{"n_experts": 128, "experts_per_token": 3, "normalize_top_k": false, "balance_loss": 0.00292, "head_dim": 64, "rope_fraction": 1.0, "qk_norm": false, "init_std_up": 0.0316, "lr_head": 0.00799, "max_grad_norm": 1.0, "dataset": "wikipedia_en"}
Below are experts of layer 4 (counted from 0) of a mixture-of-experts language model. Rows are named router (the router's row for the expert), gate (a neuron's input weights, with its number), up (a neuron's input weights, with its number), down (a neuron's output weights, with its number) and show model dimensions 0-223. Each number is 128 + 24 x the weight over its row's rms, rounded and kept within 0 to 255. Numbers have three digits each.
After each expert's rows: a language model's description of what the expert responds to. This comes from a sample of Wikipedia text that the model never trained on.

# expert 23
router:126116122136144164124102108138159129110101100117119111113148088117136090124100150154145098142156161152091118162166114099132081115144100121155109142132130108082150113112116131134109147138110123145171143141108095125114101142120125114163102159087158135120102138158125121116157121126147157141147120104103102099188164104141135086128141151094130104131083105095099137116133142140145143137150103149111120112179111138143081151189136117114125110120102128150137124148120147141117136124168139113100150102176101144126050159090121095093097145118132085137119155142129124119164160107109189102087105138110171087132096105113114109103074097124117134113150090082115126148146141103123109129137
gate1:152101115086101150122045170115122094078112119119122122137165127175140110101135148159108135067108132127138080110155123142130159143132072105124126132112119142136091123096109135121117133172185110131090162137168131139131144099104120129126138085154132149150116092128118117108119142155159109104150117140090147157148134148141076127097151104147146161131162116153141140121113142109158121134093089138099143122113134135145138121146126074130118095126167136127178152146096131115145129112101105096181151107127130109130106100111145108153097163173090116123116114079133155142139146151164109156169132156122135108094089142178145122120113119138137119138157098128116143150109118169120119114146
up1:102112121174118136131142104130149179061144150095116150153138134134144119116093129104116141137128115139098124110076128165122119119167168143136137122154137130123183116141127163178142142162129119072147181116129159118130124151130126091164153193118143144104144103153140139134145174116139141148122132124121109100152144078147177165125097130182121175155146094092124133124128084142112133101156102124117106124145108089086116123157151124123134104159196103114096130096152129135123110128113148119090145119115103155136175143154108139152093132099125107170117109144079133143130156128132162101087123123147130142111149129122118127170178137091107116137144151149135133118165139138127145141139
down1:119128137173106130123160108149130165122140096112116097122125126094117141064184149129159167122140140121110080088103080104138136135120150115096133110101102125150103132095071122103121146106134162130132151099103117139123092119145123157084121153108082114149153099118155102167116018108142128150163162117126122132134151122099110144127162149128108141138148142134132119105156124130120126135113109100140129134154128187126124170118119135102148126116122114129119123132125152129184155129131123165099138149176135110107077108129108123103110079142133110120113183120199111137127173137120109144102161144087104120132124109090116128129131143145108105089115131122148116156113128137142118095132
It responds to: Numbers in tables. Numerals standing as cells in pipe-delimited tables of race results, league standings and stats, plus stray byte pieces inside CJK characters.

# expert 39
router:113106111132149137168138176105129100151138152124143140133129166142135105109147145132147116117148125132192093156097139139132141087147159136061132157091091153099110148115169120173080157166141153087129108137145144109123156122160150117133159185135110115171114132114124116146133142123170122135093107156145146139128146139162073137076146117124150131072163147096094106079116153116095148145104144124136099157090157121135121122094149132124119120111172099128139161169162129112118140098094140136147153086137126120110137106138147106153150147105126107111115142140146096107091107136150093119136127138093146111151107114102146126115122162092135161128124125124161160109126091134159068117116
gate1:128090147179121157106124128071154138134091095111163088150152168062152139134094117118102095101149119105153152137142143137129120130134154110157144124078141151114104086135165100149119179146163130121103164117158109169090142112130133165102139117143152115126128149100138142141129100104101143156094127097139103120120157175159122126150120105124099112134134125151099137135157135147170091125138130126081144126121151125141140082116147141126134110130168092144146164130100140104133099093143130120187123100119125136128136106168129125080106127129124129086138143125129109113147104102114176135129110135143155109093087139140128153079118100133120168131110075137155148158154189114099099145152
up1:116122081151154131129158111169153092140156156126117144159151094160132152148136147138156142141108123125145153065129157138107162154145135119132159124130101107121100166154117178124093105107125137116119101147102126162100127118109126137148117119130108083120122172123131155106133112107142145110130108109120091122133124136176153096132128110144118099110115137146127145067123061151146131126109133133124098172133087117132160114131126157113129147163085091150086089113130119119115141160130127127151130114145222071131113130117136121160101140118143146139127116111148146104167114096119132114112109136100120159110108168144142181186092144116120129123119161194114124117113099101109089157113
down1:121139135102088100128133182113116129162146140143111120125118142131121151114130110120107137097173123139143150124135170113096110170154102118102065118118158123148110084145149148175153143088137140129093128091084085119138149102094151115169157157112174137102139138105122139149131119148152142139149144129128169160135092151133141116108140121124107133115164071114140107149102116130157111143132139154151131095106115147178104135169132132116117128150159114151137089155133122132124114085128150112140121133137120170172145135137124133113165124114150149125088118095119096095151106185125070130090126128105084145186107128126088146154097102151141174133110171118086163146134155144124086147115
It responds to: Verbs and parenthesis openers. Past-tense career verbs like played, took, moved, worked, plus " (" before units in climate tables and some verb endings.

# expert 60
router:138118101128154116134075127128142094134118131125125091123136094101120115137127163159151110105123135151102145150166121119154105125133099107116121123141095105102145132144098089149109108156100127130162136154103122149104095097116109117149101150117147153140097145131144093119164132139148145135143120093089090124170143125144150107133132156108148086129069127092111129135132134151150151151140097176126112127180104116182081141177140113101111128117097143146126106148129105114107134135132168134126129106150090130119043147079124089081111130139135097117111155118147106132173164121093177148089126150104177093149092124120089120113073098132117143088162109090133114133138117112109129134142
gate0:123115126096138097123116102115112138125171120126138113126123112084106117120143112107144090159128120119148164147118105117122169108132106082146118128154149132105113110113142095120136118122118105152126126139120117119201122105168110146103119114199123114111102117139117096115108098161133124152143114131120122124118077127138096140131111142157158116128156114184120126120109091101146109132131101128134106123141103139145117119117134148119106173143131098055152151070141108145116114130125116114131159145150082106146158166132093083157111057115129112146110126125130146157078162129124098159137123165150083135156181135164099093138155137176150109136102111075117162126080152080157142114134
up0:142150113129141095149151128167137140123124159118110130161111085125130144132159121139095136165122076135137078118176114159168140150144129148129126141124121113107115113110140118141114106161091121128142107094124117124112130126138124096148135119141201117100111165137176147146108136117140117176140119073163100132083111146176136164111107063184137121130107108141118106111108133126111127114144103097129137130136120100128096131124113110134131129149120088162096160113156126137089153133100117181153161104141188116139108104132115108110146148175155123115103144120164093134111157102179085147128157105115144142109109173095092138096175122120093143086115160148133145128114097129089147126137
down0:119112152123112073095115118111120182133110136143152061074174161146192116126157107159130117156145116155127119110118114143100100128145176116145124133123125159147122138115107119146147126137105140114056121139162115161120130130131116172156181144124131114108114083099147109129112077080129128077112135113113125132147131128116128151144135113142082157081147143146090105112139121164161118121158125191088127133136103083122144125165195172139140149124129161126111077158112155172136123091147117111105141129139133135127117134120100158157130115145142151116129143132109169120100132133114110129140139141116098126096162141123123142144094119160095130120095136128084156126134122113124145090142
It responds to: LaTeX and science. Backslashes, braces, underscores and dollar signs in LaTeX math, plus science and medicine words such as acid, cells, treatment.

# expert 18
router:123095102132098105127111144159133180131143138112118092128159145135124083086175129122121123119155113155127131152123138157112129113129154113135132121127105113092086145165191072158126131147138103153123122095111115152167093121114144122152127171125130110149138155136135105141160152134134106158136108098124137161172144076141159145149076105133097118153131094139131128132156161108107137091156111111084123153120139132115125136090170102132146099170089153193148103208124167131127125110131092088109115098138118153142112097150190106109129125135144138102114126137116088122155157137155143128124143147132139114103145075110133177088085128139126135126136116151139148150144147148113142124106
gate1:178115125125131160125090143161131153120109112087124113136159157132094111118134148120141123138132071148123112104148123156154129136111148095126166151129158127141114102122147125106135109133145140148092215143143129131123129108102143125086131128128117112116155135116139152143098143145106157102086100116133111127119146146165164131129097123149126112121091102165117153117101131145132111142124118144126141144127159116170155109124129082097130152140165128116133128156156109136111111122083112083107105149113145158158097125142145116146134110098126097086104143140098141115119102201156114158129128087115125110123129066116181131117104116180118116130170109180117168211145129094117083095143
up1:157117152109147149175099147155130198106125140129107110109136133161079107121120101139130160131175108168141113119145096118118141160126162060126115179142123131120129080133124121091130114121146124124107136144145115102100136080132158139097116133146127137133176157101160167135167161101126127128114141142101155134095147101147127142176084127127128115116111070128150147157117103158107146155113164140109165170148142117157125116081118062109119099112101156154123147129083103136077120165079112115118138116145142117136120100145136099120133143097151116122080132134125143129141098142144163113107124093134131122118136111103171142121092105145129085136143153152117144179128112116112108162116
down1:124177107126142137122145152114158113127097137130111153144091130159089152108151159079146110104118092129142142100179133119122090147134064180174076162153101148140160162118143082108167111131082133140108168147120099100167107118127130158169147098120159128111167142137087126141135149159173103118140098114150110116100141120119122176141158159081125099132160126099110105130121127132120144128125110103145121151117097169126139190147129118131122096129151159122135096107111106166124121140107122112167120110130135167179105110114086102130128115120132136144060155104133145122175129154133101128158135124101137130093134115123118117135115102129143113137150149132103108136168148142152118114093
It responds to: Physical objects, vehicles. Common nouns for physical things, places and vehicles after the or a, such as land, air, water, ship, building, car.

# expert 37
router:129083157145110149152088127135135164084148065167121161168150128163120097116096133122161120080170108157124152139166148147145087137127168118105175126126136179100121145132152075125148140176096162128134102095111111135145142125092128138130136105146140140136163146146152111137184141160116137134163093150059130097145156129123150144156124124152108136135111161116162133155119139143084144128110190130127121144125102123133157076102175117109102144137124164154142102143128112140114122139132131141090120146111114100118105104117156139136099155157139098102162135143176167153116096147122157127112153139110147107110153098112158153141104138142106130139155122124096111154135133102153140125153
gate0:122094103116128166112086110106111126104129104129121132135095127112148137113149135139094164153116113135157146077131109135144098112094151109102174163128136134151119091135126080130138085131119135167159142147118110131069154160109112137114142131166086125119142160139119122141146159158148083112095127140104183114151121146114099127145133140166133140119131143121111114123135136127145117106112144131144133145131131103155147141127126144094114149128158119108131134108079172119108169120099169073136145131084107172171101121108125064149100140162133110121182115133115157168136055143183100131112146146140121114142113154118145119080128143124093154147095129138163117141153099080144163094145
up0:136140136104141078134141126152148165152107155106116135077150115123097107156121116107140114098109169083148096174128149132132118118156112151161110106126147073157119170114115125135137145115154103096072142075171100115179103106141140136103130148107102138122105128111118097117098134146138158148172159133132076148088121086142130150149157118098138122179140119128131104150096131124113116148122083115097115115140110167123117149143117130143118105147087126126173137128177093150155129124133098161105116102138119082114170121171092172114146095104130136125089109093093103112118146114086145125145094093100129173123119110137097112127092101097147125130132120131105143136117148159113101145103
down0:139133147071108140082157102119127075173106118138135110163152139128153174115157124109184116115177129111160128131099123107082119100148109127089164147094159123144161095116110139109126129123111116152122098155131160147133108107152152138113090172133152116135107118117102146165117120136133098123178139117103104154141104128143134102126149120175108110159132125137082123110102168061117153111116130112110135143149165125156157157101141125151140128164118110159150114184124116117131133155133113140122153124165084139159113114139135168184153132154102180136111097141111106132137114152096112171096105123155111115126124131157132154177112115111132096113170121124099126140118112131169113170108
It responds to: Words after locative at. The word following at, on or in in time and place phrases: at the, at about, on 3 January, W in Worcester, pm, night.

# expert 22
router:135107106121093132129122145148118137150127128169091148145095125125162077127118149110135156156087154115180110118124108128128094135132127085146101170128102178156162107121147138152171108098175080152125077136151118118107124163126142112133093155149168137098134139136129122074104142099122116142133190072163180141137151118119135092145163122106161120119073129127152108077135165129126136126148130107105149128128140122129169148104135176133151099104114152158131105090192130082123117128134141078145137144129120137152130103125164095129132081141149111109130142140116161124128116118122145103148135102113115134125157125129156144141174120114106183153095130122123116110117105113149105115096
gate1:147099140078106143133126126149151147099143134129133102142110171103150085092138145127108132147073134123167172118105089167113149131115128171097104125157118146136126107168150139141109114158146113079110104114132167125170120139111125150145110150094108103133151095159129153121155150136135115127075156131119119101095163158172148131152149133110086169115133121172139095117135111142164087122159100131078114141132127127120136115089142124137081158144127148147133108156141161117146106129136121113112161124138115106122114101084150140095144101129125145149118167121102149140136108157132106168156100119093121136095167140103121115135143129120077127164094187147164092134065079142127131128097
up1:111133146133138091115072100156112141154127112151146133122135115133114091103138103138133126169103135110123125144072087142129144134138109120121124118146140122124155154157100129146114167122126118125164136115170132135141144096060110111094137080121138119135146119123160118120142121089129069119139153101111140103121102132178159145118156122113128109094125146084145135086134157125161142102143139082128151136112109125123157119132158136093122196122143154168101156132053119118109126137123121140119172118126112139138164152108209112136109122145104162116106165144155098137171162163146093138130147106114115125122139093122107087088165150115107134121140155116170131115122138097112058133140
down1:151086102122152135160125138112108113114154129121110119122097108111112084112150089132119132129162133125143124141063104164153139099144149134127076122083152138124120125105124063095106140129145113115096147125161101145116154138127118118130061137101094128134127155141125125171158117101106148109092122090141146114124090164122106181151100081110133133150135151141110136118173124094208141138161137128168143116098091102186111124125090136142124150142156138086138138163172095123126097156142174125133150124121121132123108099102111135102128152123088121163095194105127159099129127110150145121148144141114170149124148149115160104127135142092148129121152164138128127161112130122116134141140
It responds to: Foreign name syllables. Middle syllables and endings inside foreign or place names, such as Karlsruhe, Wiesbaden, Messerschmitt, -burg, -wich, -borough, ğ, ø.

# expert 12
router:141113104137164095129139109096106111140137098101132126135105117139103122089096118104170102097105127128163149131142149155123141119165115134128138121139131165111094179140112143117095159141111148099156152096104128121111095083107099117075117115116089090120086153139137105177137137110089161110146171096132106140095153122170140123107122112167115116160126150088115096100116149096127112139101120091111181175096116140155140072074121151097140141112092158099144138093152117116122129124135142156147177115112119132127165131083153153116176154113139120114106157157162106132114111124141106095146151162166131144118103122170108166130127117117155139132121162115123153129123153157100103167130
gate4:130130160172136138102159087141097137121118129122137121116143093089129148106168134112130091158135096147160138118139127144156114148117145160171115094133176135159137124124096134118087159117178139129120122118160152089124140165118111145082162134108148122116136110151131070121150123154114135115103107135129157154139107156149133141111084116128142154137119107144166113103102095074154139135133113137147134128148150085118129113087143079107125125171118115105117134129122082165120166151120136169116164141156178095122087110178136108132165117131179107153104120161155152125080106095142156109096120116122112092133159144114143149098135137143112116114135143077128173175110143133103081160125
up4:112132121126124128144099128155160109108118087113117119161089167157097098148165138117109151115146115121115080137077127117135139105122121146153113128147117145140113127120114162133147098083124131130107146093115150140145118127130131126168113136131121134107174119097150139125146098136125174123117083128146108147107115142132103098110167161116095151158170123188176178129141151138128141134117166150119114166105145147135157111149125159180108143097096154134157110138127151117123126080122118099133146124097076158188143156138078119105146153143127092137128100108096146107143176186128113126117105154132167149106127123122144105159141184085088154146139101160159137120151118095132163114087
down4:162127109148061114130117148108134094118119131119123154130114094163138112150133106124136141110149143096120126126149114117121086135128121125128131088142129134111103113138143139128133124107123134103114097122124120110135149114127133143181094163109141190087151107143101143132144112151131131182130143117131082110196147152149149124160204157153118135098152156132176118115115158089113123148124180140166126136136106141109123153110096131112143157077125116159136127152147148136129149113141142129157128111082106134117118093102117131137156112099102169137147134138089124169130154114133080152144104113125158148169095126143121071200096121122124105148082147153167154160083088153137123137142
It responds to: Table header cells. Pipe separators and column-header words at the start of wiki tables, such as Party, Candidate, Votes, Title, Quarter.

# expert 45
router:123145158121125114119126135146137107087137104131110152155115140128123126155139117070117144111137109121122165174113112127186139159100105115094109142160099135123106133115170113119143093175166106093069142150118139149150125113072125112136131127111146122091162112094143164175132155094135092110114115120102116155131110136102104112128134173116110089107151176134112177169133121140144114122122115142154094128153127106166131134104132095110117101157106149144112127134096168140146131149090116114092170145129121082135098123114099137118139140131144138167076114105132118155114133097112137168138117134087143151098120139165119118130090125175079119082092112129151125186095128145132104131078
gate0:145131120134119138078138153114112100128120121097096117151157115125165146153132118114098149136151109114138096133138157123108143145098138113132162114160071118104099174098134114112134146066141136133131131128143128129138118116082124152104137133097153140112111092150128104168135122081162103135120123196094128165145166128162115150165091096133170132134151096135131126127145143124089141128151150111139093146183143156173119137145129114100108090126141085128109070127141124152121081092145168137107111060073120134110156138129118179160100130134161162146140157156126115143122115111101141146149093090156098114138151091112145140112105126111120144177112126101100125168138148131152115134135
up0:081154174131123184116125137096127150105137098132118113121122078153168109132124175100151152132103126150098181123065141162117110140093115108119180137128125079136110105141120118147133127166112138124138132148100136113137115149101114131130136156087091122149162097131126091082114145158108115115139116130166081146121161138150136129138096097073108132104161180125127155142157098114101163125147114114141137114114128099108167161127123094124174156117144158108123149129151165126136135136116122108131091152094109092117096125135166158104092123139103149107148144145133118154175147112138135119124152160130106150110084101089158115072113103131151121138143089169158132145128153115109146099130
down0:097146126086158153126124171139126146110143117113106148103123098099116156122118156116119145134127120143162149103153140203121149121127131158145146132144101129092150143159146141141108107121124160154113082116173149149119139090115150127095132114088164118129140089133131128116102098146142091140144150118102124127156129140137134159146195126139124136137136126162141088154086149148132127142178138111129188122115130132152146128059134090176124123100108153151097143138124122135141146160113120089205144117128123129152094145092131157182160142153127094123134109117169126136158134113126100138144127108183145119121128133129160171136109128125134140173088128117136134100135153139088152121054
It responds to: Abstract nouns before complements. Abstract nouns and word endings taking to, of or for, such as need, way, due, addition, order, what, how.

# expert 62
router:131083140106083128155141090138135142165124157146093121114094068155159090137108113154167135131132096112134106099156100177119100105171076090136126104088113138171146098156111153117100117112110181118143121126126125138169137087081114115127122158106112122139127106138072122136167126120103130156149130134190123136169136155133144126144123128163148140148119112155120094096138103137157103141154125120102118131127153146105080113181166113095132095128092092120162133088134123130166095138151178133130102157159113125106121132138138135102088152138132113163109152094123094120120131140097137122097139116093112120116164118162123127111114114100124142136089093106122109145146141113091125168135
gate0:116164124154109133130138163134133124131154097112062165163139138140125153138149088101166120122103123096162154123122117142091123130132120141101139155124126156118136139188066131136124070123128101164154135151117132171117157145125131147132117185122129158110141106124131114147135175124105128124106134133156131135114126096127156131126140150150143124182115145165128079130119112132122117118134137139127166142111133093116115131161160134143134160090119119140107091065157180086147080116096163111119103146142138106133165146108126179093140109120093147150136157165126118088122117159132157161142144187149113145102124161150181128158130132113121142108134120133140106180128155113184093117142
up0:128147075170117146142106150177112127118156114158085114107115152081116127095097117150108110083127085158184099116117103132143130120139131128091159151116175140109106163170155136112133069152119115159112118150157125136138111116117120107174122122134106118139152113147160126117125202138125135184128145123141095119116124132152108113160127118160092114158106088150150105120140120092128108117101145130116127135127137161093133137161162141105075161106086122159143084125116117129110134116108100090142150147123139160094156109152139140133131148148113114163171116113101100093122126143168075143130081152125130118110106103139160166095143132130110153118125125138077120151170132125126112092130
down0:132166143187109113132162122118116144108108107168122145147114092118139116160116129126126151127126138133131124120161128081164136125121132107138140122177165132141126137132141131143126118166131109160115169115133093127106140146138110111118137103107112126141140108090127144125099172176144122159112133133061151127110107152152079095114121122081137125110126141069090133111090096141131121094127136144139128111127100147155153148110126137122135156108112155132185160152162077143136115200183147111056139133112135164078143121103151158138115176137124142118106106129123112114173084125173092155147200136119147150128127133148136121157187119130151139125130138114133125107155147112142150112125
It responds to: Person names in credits. Surnames and given names of people, often right after a first name in reviews, cast or roster lists, such as Brown, Cook, Johnson.

# expert 36
router:184116110131113140107109120140126142173123142085090126109150079122146157106181110160119106158130099146137150107086138150083116126142188097127137098117094179160129116177184116127130096124128138142120119095138158140112076124113156121116149109111146145149171131132140133154171115109104141123146113089106086111132144132085117120140137100096125138131077137130155088161106108128094135113164152098152121127102124097165146099122143131139126132130093135119128116168141090128130099154140132123171136098134120189119089156150122116119107155118144120092156158141130121101131137140186132120151146101136105167108124139100114115131119193097110125149096150152128134118155159120122095126093
gate1:108163115123138141106119127083166094135125179125129122133133137123095097163118145121129101178057108097131195112110162155113169088096139149079159096093147112155118106181128135144163125139147122140143139115088121148128099105099117118137168141098118163136139050149145159143145161163151151150124130168163108168080124123132139125094136095166110091138161156125140114090134124091131092117157131119111108108140115157142127124188085117140088086149154155136120134137127159095138119115127128152147133103124134132135130149145115080142132164154104108136123142134127137102150112111159119137092125129138121171137130137120098101146084128153106106123137131130140119156128133144124106108152
up1:135165109125130142131139154084167108103082169127172116160127104085106080139115127134095123131110124160100144142099132139141148095129116122087110112125113123111128128124134142137166153106119131137106139132093132113126115120122135132157177121121126151144149107121136130161161136205109158128096129147162121160116124120102149079129139110159085131136129135138110101130130146084135079106173114106125128110111137120133175076127107163106070127132134170149111163154106134097102131110108164117100133107143149157124126126114102066144128157131098104159106125149137117128129109106183140125086093111175143131124110104134144132142102086158092142148179146104131091122182154087122146112161
down1:203168128132108104156166125153117151136131147150111107098152088137077091132152113153145110084148112088166127155160123135163117168130114102076107102076101120133079120146119129116109156099136092130131134121134156123156154151115115112111168155097135093136153145132120150138160174162128115112123120105118152126096183089128130120129077138101144092094157093110098114139151121134139127104110156120122134099141128115118134117131138097131117126097122116102116093086145124115152152127062094132140137099119146168110127115110103101139123147133127149128126176122114096138130130151115142145129141160119106126069115106108116134137109116154048151143078155113112132125133145141163123095149
It responds to: Geographic name words. Capitalized parts of place and organization names, especially water features, such as North Sea, River, Lake, Atlantic, Milwa-uke-e.

# expert 50
router:099109176133099132080164127103134135114137112132113110122110099098156121155106115140145141071138161146116086144159146109124105128162087111149153102135110150124161125109116132116128179116090145084139161082119123116116100090134126132146093118115095146093135142147100158109148131101084159121160136130100169101164130093094148090153132165128106112115088131128119137153110141136156155112110129163132126144120091113122130092141155122133128097147111092129107144120106097124187143143125154113108139142116144135100093136103114139152103120107089117124161154124123126124093159147122172107122104128082157120126169107163136099133091085127065172153140117123123104141158115108116053113137
gate9:126091114130111135127124141136118128134148100148119122116184128135162110116101161121143111094130101106121096144106123135084152132110161197128141138127148155145132088122162095122155135158096123143185113124120102130092110123123149138122134115169154101077142082151143157112130158135127149097108110165114111128128089140125136158125088174122108179097069098148144136149147068102080125122138131125143123131136101154120102126093186139129118132140129105089107141119154135111192125111129131107128174156126135107150160134162129129189093129104117099083129150124142097120142154157165137126133107164114136153144132145150137123123141132193147122110181141125151140158163102119129150120115
up9:122119109171146112106167150129096130166126115093121136130156118094130111120105146141052123112115170136160115134119107103117153129104137123154135121094147136151081144071143126111160148097129123168124156127115119138096113099091120135148112107115126135087182164129165169119147149153120152131172160105127105108132108119146128088105153126104108163148119074141114149121165141148147122140117129114129083152104094144175150119087138127136124152135184137121138111146086118116140138091138125112128147097112175084118129155149151140140161132135123141117155123107138146083153143127146139152129170126139121188093121159201131116127112064174106151131141133150123093136132142110118128104130
down9:127095104130116196128125150124152143107096111130136140132141116154180144152129126123105156127096116167130140174148112144113125116099118130147100133101159105153108114098122115180106140093142131141106099130118118147141139153120111096117110151177120093078153145114131152110092113156149140145154122112099110142106105133168093114177142136121130115149163141137118120160111143132196076138111116097126087133108146078115101114115138125137120091133171124148165152078100123134117108144110106112147159137152115143102097141136126125112087142130129159105122111147150113161116146118068141139145145174103143100138118071137119166160135086150199170110137138100142145166148157122129116123097
It responds to: First-name openings. Capitalized opening pieces of given names or proper nouns in cast lists and name lists, such as Jer in Jeremy, Dar, Am, Ul.

# expert 4
router:102136156125113137145106175167136084068119156110117151109160120126107108145163177124100133131164092117135125104164137113144158092150123148105139154149115085145093112115170125132106139153149160148140116165113091147147146097103110126124130098126141124124130114112124137153083129140164099119117142103118130140085131135175100112130138120130123122061160141162168166144147091107150183123072117150147140153100157101133112163097093075129110108140092117143137113120108151145104154141082101150165140139130149103166112113094124122131100168100134136133138134114152135131114157120098109168146134069123156117149100195145130092118102099128125136113109113144135144125096111118138134112112
gate0:132088066118114132157163150152104137112166112128123109111146140115105128133123161156141167134178155142146120085126125084155125119117082123112183150136141100134052132145145144145116163153128138127123099167146168122110166115176145121106109110118089137168119086140082172152137105115120138128140144109148116115146154134156166142099128113104130106140163094147143125121136108080120166142123095149109115118130111130115116092098162155125140158096105094164123120147117103163160136137098111151160151101137129114063141134106167140140139116155154120103115146132142129159113134178155139152106142127162098132151102151137102132127087087114128137090107156132143129139167129113124118161081
up0:153080146146138132166136142156130102093146134140119075119146114096144139147124110144119172133160126127093086135088153088115122109121134131099154120112111109144103121148119167147139152145126122126120170142183165134123128136136151095154110118159086105149136100140116133118113115152093126137113155134106099116156121134146149127125158127112132114135149112150153136129152136091101152153167096129162139113082176094124120102113142144079160141088142136153122152131120135169091110162135106126156154118103114126099111157133166136121147146146112133122102116167126159145097156207155157154170149105142097133168096146147165115145089067092157117087153149153145131115185127108120136143102
down0:116160140165144177165122136142150163172106127141139111147127111142107143082131097146131125144148130129130118125155087107165142147119118116107112137148147132122128144081150102139117121128102141066099134149147116123143141129157157146100160137092142141127141098131158153117119137112109124149078109148140164112101141125161160124099135150101139145128101127154092095119107182118120112113091110158155110150136132118141131121179138163092126138112163077092081116111135145112171144085137155146086115085176143136090123122129114152148091130093146114136181144144152107120131139135154075138099091148104144116136102142106161126074100158140173151128100166119125133142115169081104118168113
It responds to: Plural endings, clause verbs. Plural suffixes s, es, ies, ers on nouns, plus subjects, relatives and modals before verbs: records, they, which, may.

# expert 0
router:133095147124122091131118139154106111100127138149121106172105107117161125123118139141142115118141120111161136095124101114129122153140117105121098148126161108146143111112149119113137145119204133117122127120182117193116101166119140131176140160088134130121156108172095135167138162087114100128144151090139078122157132162128086088160131158098129121139152107121105160162139155149167129100160162129084222158111089112108126127127097161112124118147123126174129101095169132101113128140148125106154159132110129152118120134137143097109114134105111104145156145105135161130122117108125166094127120081135136124109167112091143083170103132102123143129105165138122134102140100112104127140158
gate0:158151145120117132125136132117122104135141085083097102152096154139111185096135149120125107129126163162153143152092124108157152121171072121113120140106127126134154096129084125109097108111128156123099111134092100108131101123095131145114142166142147137105156119139149139129173120125148141088097101120136110141089144128132130068117154142122120153144140124123101081113135145118098110129109149138153112156131145164110106122131171199074131154098141113152190122077138123114153128135095191130135156175116130122122175097148148127126119148145135155120139159101121177103133126128149116120100095124171130193159140143111116147138080152123148154134118168125128168139146119136134146105110
up0:131109120106107127123099125166104138084114161147144153104114115110133133150135119125120181143111130108110104110083130115094102159129134140102154114165148170102130139151139145120123132110114133186130148123143104123080113134123115162088149099073141161141112133108102075151150110127124099124113117117146164117102121122115098120118170123155155093162094144072148153137112094165108131160108053087132149102061117134132129084166099121137131128152157156113117147196122120116160161109114156116147131123117132116116105136086121096171121128092122127141112112142117077097146122139150129120131116137104165140145153128179168068121167101116136139134117123125129151144118155154115138136126
down0:150122117143116128165103117111091139137126149136143121104119138104087080121125122087127129108156141160140142133143107146095128139113152115124140100171162120118143129098152132098104120136100119153129081125127079149138144127162136123129128093134172151129111129107139158127106140122124130183064170102148120136159143096117098119119139099116155123136091145069116128143131120164144096113192151107053094126093089121152122111144129109132139094141107140173136130096114132167136127138141147117136106118102132114141081127098170135136145161158107139136114135128192128142154107110147109139124155104137101138120152109157158114078141065163146167125160097102178086125142140150119155103115
It responds to: Foreign surname endings. Word-final pieces of non-English proper names, especially Slavic, German and Nordic, such as -ić, -ski, -sson, Darmsta-d-t.

# expert 13
router:113100152144169128175140146097115140161105089151148147088134104151143114142136134147142127115152123122137165134132172176087143062123157122138117154142135079116141130083171137124099107134138153093133090122177139144162100170146190148174108138174090134111116149141113089165145107110106111115154140151160154146099128112101157141143098148127109137149137145127127100144124117139101126114119137116138172073152093159143149136160099125145151128117148177171151171115139140103107112132159107159147112166119150169127149147139144157069126075135160098172124132168112132114135143096124115113136142136118116144097114120104129122119142118125121128139146145111154096125111119113155088124106
gate1:104121126133183126106145127098098106080160155115128124118109131165114135159142130087126077096131123101143118124127130166113103170148155127114092128069163138125149102143093173114126092144178125121133139117172113140130140129106117147134139121145121124128172126123092115077143133130132114107128138126127115181129095135104105165136135148125112120152133144115121122136152099093141116127137125132132152169133181164161110106148094118103149108123142174150158154086133167120167125144097062102105100169126100121141159109107139139123127155100143105160191116128129113180105136139164103126167139082108138117091121101131124169127102141180138169113120128130148149116073133136127117141103
up1:140133108113156110149157172178104110145088163085128082151134119114098106137140167127116118124143149115164155110136139120135107157144066109128140125121137112106129131124119139166147143140108134091148135131148126122134119142182178105159117139121099167120135152148125072144140112113172182101088157121135126124160121138132117119163120131136156143151144158145136119157105132190128161091142135113098126151116162138128146145127150119109111131158131119111105119138115107122107127121125118162169145182161094113117089126133122142148150104100113098082155169137120111143119152190162121113149137071120166095119136136109147115101152115099175113156147128136088116168093115098071155157137
down1:155155153116145091082111123115100115117135123138103169126131083098097155127144173117091104117145114137121146123142140122116140161090097116133141153152128125118179184135125156138145063134095139131137094142140100132098099156069100127180136140112102153145144145093141142125112111174135127100090139153148142139132141154117136099159119158112153144122155120075156144148156145107098134122148155163148134124139151118145155129122136168161115147104133128166146144167137091143150105121160169124132116104135080156119097154110084133088163103107100085089107135135123141127159156152151110146124152121166129129127106139079103108123109134111144170162112141137168170158101129147114137137084
It responds to: Word-final vowel pieces. Vowel word pieces like e, a, ie, inside or ending foreign place and personal names, as in Piteşti, Bologna, Académie, Boeing.

# expert 2
router:077182111119099079123130102119139118135119118131131109123104094149146125142104152090141111141153165152151094136105167095148121157102142138076105170101152130154098137092143155117105146119102163155075110161109105159121107073139156134152113136145147118148077148102146144131135093106116124160151106123093100143137152113141132169121126133168092103157107116081136124138137145097134118139133097126160132123139136115136118113114119148155125109140121138141110122155127104088088132139142149151118139149162106114123148163164133110133165118184128160104113142109157135117144108117102138179097117150129157154163134123156164100103135181100100096126182088134133118121104131112086165096175
gate2:130143158129096078144135114124114157066106169141176093156125150146155133102178105154169155142133104110129100134099150107114124110104130125131163155124107128139143135097151148089161117115180151106143126146087135172126187111139137163149113137089160105116126101122128119108130118162155136111143139123145144130117129121103162123132105131152079154130135132173119154123148134107151151154163107148134125120081150150121085093151112139139172093133134114172142115090141083141124123099079187107103149127150121096152138119097108141140090135094142138123123113111123155087125114132155128144115152149128131131167117142119176117134102148128085110108115143127163073099179149114116155154149
up2:121068114127128151113117130116126108152166100110110149103126091113080116161068160117112107130092160136153161121155090118158112160131094124132148102147120114134137103179137117210097111148084119097140112089157097111149092159127128139101136141157114188138099141111117129145120156085147163120143110101139111107128133147128134144122153126148156115121115108115127095133123127139117095130083137128103138165163089106088135142102152125133096114105087134127114146141090168141146123154139091128168150118109125161115114117154113105082131110097158117112123155106152112192150115107126133143096123141124098123087139120148089157104144121147133130166114135092119175146084103123110108134106
down2:132144157084150156111096127133120096136150083137115100157129130111129106176161169129149146135126116130147122138160099158144152111120155113174111140135141139131110101137121141081126145151134157081134159113118149115200133113129144110093162103158174117111155082146073170133130108116140086133156130171083103148132110133111107119104122160134150118111128156166145108128095092129137143136108103086119141102140126189102126106151146148141088142147166148119125149095126138165159125134113100110160133139146122141131159142148144117126107062137154105164130122135144087129128140111126114114149171119129112151119152160180117110098111123137143116103139147120168127155120165116179135173173
It responds to: Numbers and quantities. Cardinal numbers in digits or words, often the first digits of comma-grouped figures, dates or measurements, such as 3,500, six, twelve.